Below are experts of layer 4 (counted from 0) of a mixture-of-experts language model. Rows are named router (the router's row for the expert) and show model dimensions 0-255. Each number is 128 + 24 x the weight over its row's rms, rounded and kept within 0 to 255. Numbers have three digits each.
After each expert's rows: "comes after" lists some tokens at least twice as common just before its tokens as in all text; "comes before" lists some tokens at least twice as common just after its tokens as in all text. This comes from a sample of Wikipedia text that the model never trained on. Tokens count by the router's weight.

# expert 59
router:154141129120112120121108125095149093113139107143123131150173160170126154104142091119122118117119081115128106121119138074143101169117121086107158162127150155096127153175165097128120135130173095115185120150128120151154159144105128115104125150112132088134118079148102142123118135102144098097132119115147128117127169122077160156112098146109150110137127158090148101086136116083114150134140127172110121149140118132142164132098120173119122114147083117142135087099102137125109120126163134159133126177149157140165105114086096130092204104135102175129090152148129137130106102095120117136101166133132152135132122149127138160097124124137161106137112159098123094129115165112128116131128120149108167121142140114080110146141167128098108114077180111149122134089106132075151106144125109
comes after: ".", " to", ",", " as", " and", " was"
comes before: "\n", " in", " as", "|", " to", " of"

# expert 28
router:140148140112127111143093136123158098140125096159125095107150147144129142095140086133095107077105117088143112098099142123109119155122134100136157135132156145133145145143160100132117085109165132114144141161144121123120168149123164066058139143114131081127125074136098131141110121100161080094135109136158139131133148137110167183119095159105150101172108170124125117102130083129157171124167113151102125148143104158131107153105085129159085102144134107208141120096100128145123126120135123150127136164141179129150108128101109124110178120137117118128128167159140132121083109145080115123092128116118141120122140152142155130121139131159135121142113165091120124135131140147140122145139144120101155124189144114130101132140142122094127142117154102108143129064091110091127109127129084
comes after: "\n", "==", "===", ".", "====", "|"
comes before: "==", "===", "The", " ==", "In", "===="

# expert 31
router:144147116156105134148107127117152097134135119125108126122151143143140154127116119147116101079081104130118105122134136089140123141118101127137158169100171134153112180142175102157118111092167120137167106172124147130155150111131114122061121143109164120110135103138105146094136143066124103105109089146147153133127138106099133126109109148120163099146132144125126134104129125087112160137123142160112137138117124108145131114096109123128147133126112104152133096100116171137137154120154124187136161156110161132130121113109121122128161080136070148109108139188152119128086081147138148138097179126116144123149104150192157146132124141100144112124108157091137097095107129109142085140134134138107187145162138124113115158154107153086119127122174120133099156077099084106119066145142117
comes after: " was", " were", " is", " be", " been", " are"
comes before: " by", " in", " to", ".", " as", " on"

# expert 24
router:158190134151120136133101150088142069143169080138132135146139165172130142096144087103138098102079113115158131115111143107145110151121110118135125159121124130116109143151150114157100074127146109131154129141120131157129177128154169097104136129125146110147104097169102169139111109099159108111109090115158130136128142120086159150092110163111157104140136161143132130100105083091145137158158118175098102141132111153145115154086106119170112116126114126155169082111112125143134142102134080175140151158140146101141127101108121107124168133150115126127138163184143165124071097135110124152090157139114149130106124116160125137115130128139173142147116143127129113104139143124161081122139145183113144147146161113092102138133124094113158119124131114112139142084114100122093107154095130
comes after: ")", "\n", " information", "\"", "==", " career"
comes before: "-", "\n", "|", "=", "==", "born"

# expert 17
router:131122128097128102152094126112148096104127065131108106126159141184119149129129099097113129093116103100157112128141106106141126149139105092121133144118158151084129146151182119132122112135162104118137131158152141140136174131118153071118127129099154116153110078184107138129121133129158090085143147093147147143143158124100164150142120183093175093136135134127124127125125134119105156122120111149108121162167090136120119134109106153136114098122089106152111111080097134127116140096142116152150119174136186128150094146111104135111143120142088139094143172171152149126102127129128110113081149097127175150107124127145154145114117111129165104156119156124139086094127159125161100109123134133116130121151148084110102149117108102095128141098145074147155169087104125091118080131122102
comes after: " in", " the", " In", "In", " of", " from"
comes before: ",", " of", ".", " to", " and", " in"

# expert 5
router:166136112127100109148109161131149075124139108144129112142160142149126160110118104118153124110128085087136111129117121077152130172140110106134116153104131172099099132150153081132120131109131141141149135147157120146117144131105129098083139122101160100116113114156076146128120136086153100118108121136178114155179182122110131187093122162127160112145121163104133144107138106102122181135142111167128102149161089135136112154112111146129103132127115103160140108075089151106120101105162108142136152166135142130139113109111130113089141098160122111122127156154129157096082092163101104169077135115111161134121110122173155159097139156141168114121124157110131104100134166156150103134112116129113148168160145111085103141123142103101126131112168121111142148102090104130138075127113099
comes after: ".", " =", " ==", "==", ").", "s"
comes before: "\n", " The", " In", " He", " It", "|"

# expert 41
router:146113124107133106127098149109178103137107122108126104128144154135114090140123104102130090097117104101142101082121121089147107147136141077110176165112149130109109133170165090163113109110158118126155158135184105147138134117122142094105136138126149107135111118168095170119114125130151109106115144126145145144148133124112138160112114162104195103154107167124151139114138121108142175135180140134075100158130116141142122122117142134160114098108126098148126084069089153122112136109139114157131155140127167157158102112092137137144160108138122132124105150175142168156092128185128063147085134103084161097133134144156138124090148104136127124130133121093158097086141144152154107128112112121120150147165122111082101135179140102120125125121144088138126120120116112100119090142146106
comes after: " the", " The", "The", " An", "'s", " his"
comes before: " of", "|", "'s", " was", " and", " is"

# expert 15
router:200176145175102125168107117091138129116099105136107133148161116130162119136119094109135096084101110114163112089126157144130122125133120105128142125121114115123122153157171131149107091104155111138120148161155109142139134115125147118087144138120120111111113102152110124143093166124152113098109106114181136157132147112102113133103090164111154097165128139126127141092125113103123160106127115180123132158118113130117103178115095122113136154170138088111128112099110135149107129084149131151132158154125171117162104124115134128112136099144119102145140161184119130113078133141107107180075111111096143142117102155139183127116109152125137128146142143087129090113142129129110114103120137168091171176153151098112088124151157102130157141130142096132137180106104089066142121137104116
comes after: " |", " L", "v", "–", "l", " V"
comes before: " |", ",", "|", ";", " States", "'s"

# expert 0
router:160164126119092133134058113110155096147121092122130135151178142165120150109131121108117131111068128099134117092095112134150114152100126121142150138138165142116102145133167128126118066114147128101151114153111145143126173117153159081095150114112159091138131089138078155121108113092163114120123111121130135126155151150057163143103078155135167108166094174147127136104145127118122181135146105150094115157118126139158110155122122119149125117118120116187136091079092105128122161139128108146130179132142195126172111126108142107113164143139123148117111150175143119114059109124139111138086162123117138123140134107150140115115132146167146147128131145117127116120148139110152107114150139149112125152179136093109127140147141127101143138126136100103155123097103092093115124126113133
comes after: "-", "|", "\n", "==", " =", "Personal"
comes before: ":", "\n", "==", " of", " ==", "==="

# expert 34
router:159136118133116109157092183089170105140154101135102100135159161148148152093125121128136089100112099115154109105103137084142150155107123100128132176096135141118109169186166113164106118108150121125155141172179121126122145141133139089104126142113136111110091077155119161118127148112146112106098134139165127142158162120093142139118121170118140110140141161104134131103116104081162160143169132162094133151158080134120139185096131122132087119141139112177123095100100149129128152111160099147134149147115166129155115115087111132115148102150097124112133147173131160106089086146098078175089145121111144126117129131154164130118126128131161123150112147105140100099127137124128098149115126152100150137147118108097091131131153122097121133088149114122160168094122114120112111159103119
comes after: " |", " (", "\"", " 3", " 2", " 4"
comes before: " |", "|", "–", ")", " be", " \""

# expert 61
router:163137136140091120148091157105134100116144052111109113139166161155129124103119096106115110101103125109171091114130109098143121174129127121100143149115157165069133185160181110131124116114134092130144144160183120115147142121104129082126115155119155107137115114139112145121113121114113105077153122120140136141153146144095127160125117178120137058154091152145109144112124113089142137155137095152070103144166123133133137145099121143124086116123105096186158131116110146127115135081156120138143108163138173132149084117129129132136173101160096123126128145169129146104106120124114092178096144120138144105146152138126148153137134126144168123142162141116135118091138148144145106129117128145104137138171142099090107121146131109122112145144151100111121130066108113096131085132150111
comes after: "–", " in", " of", "-", " January", " In"
comes before: ",", ".", ")", "th", "–", "),"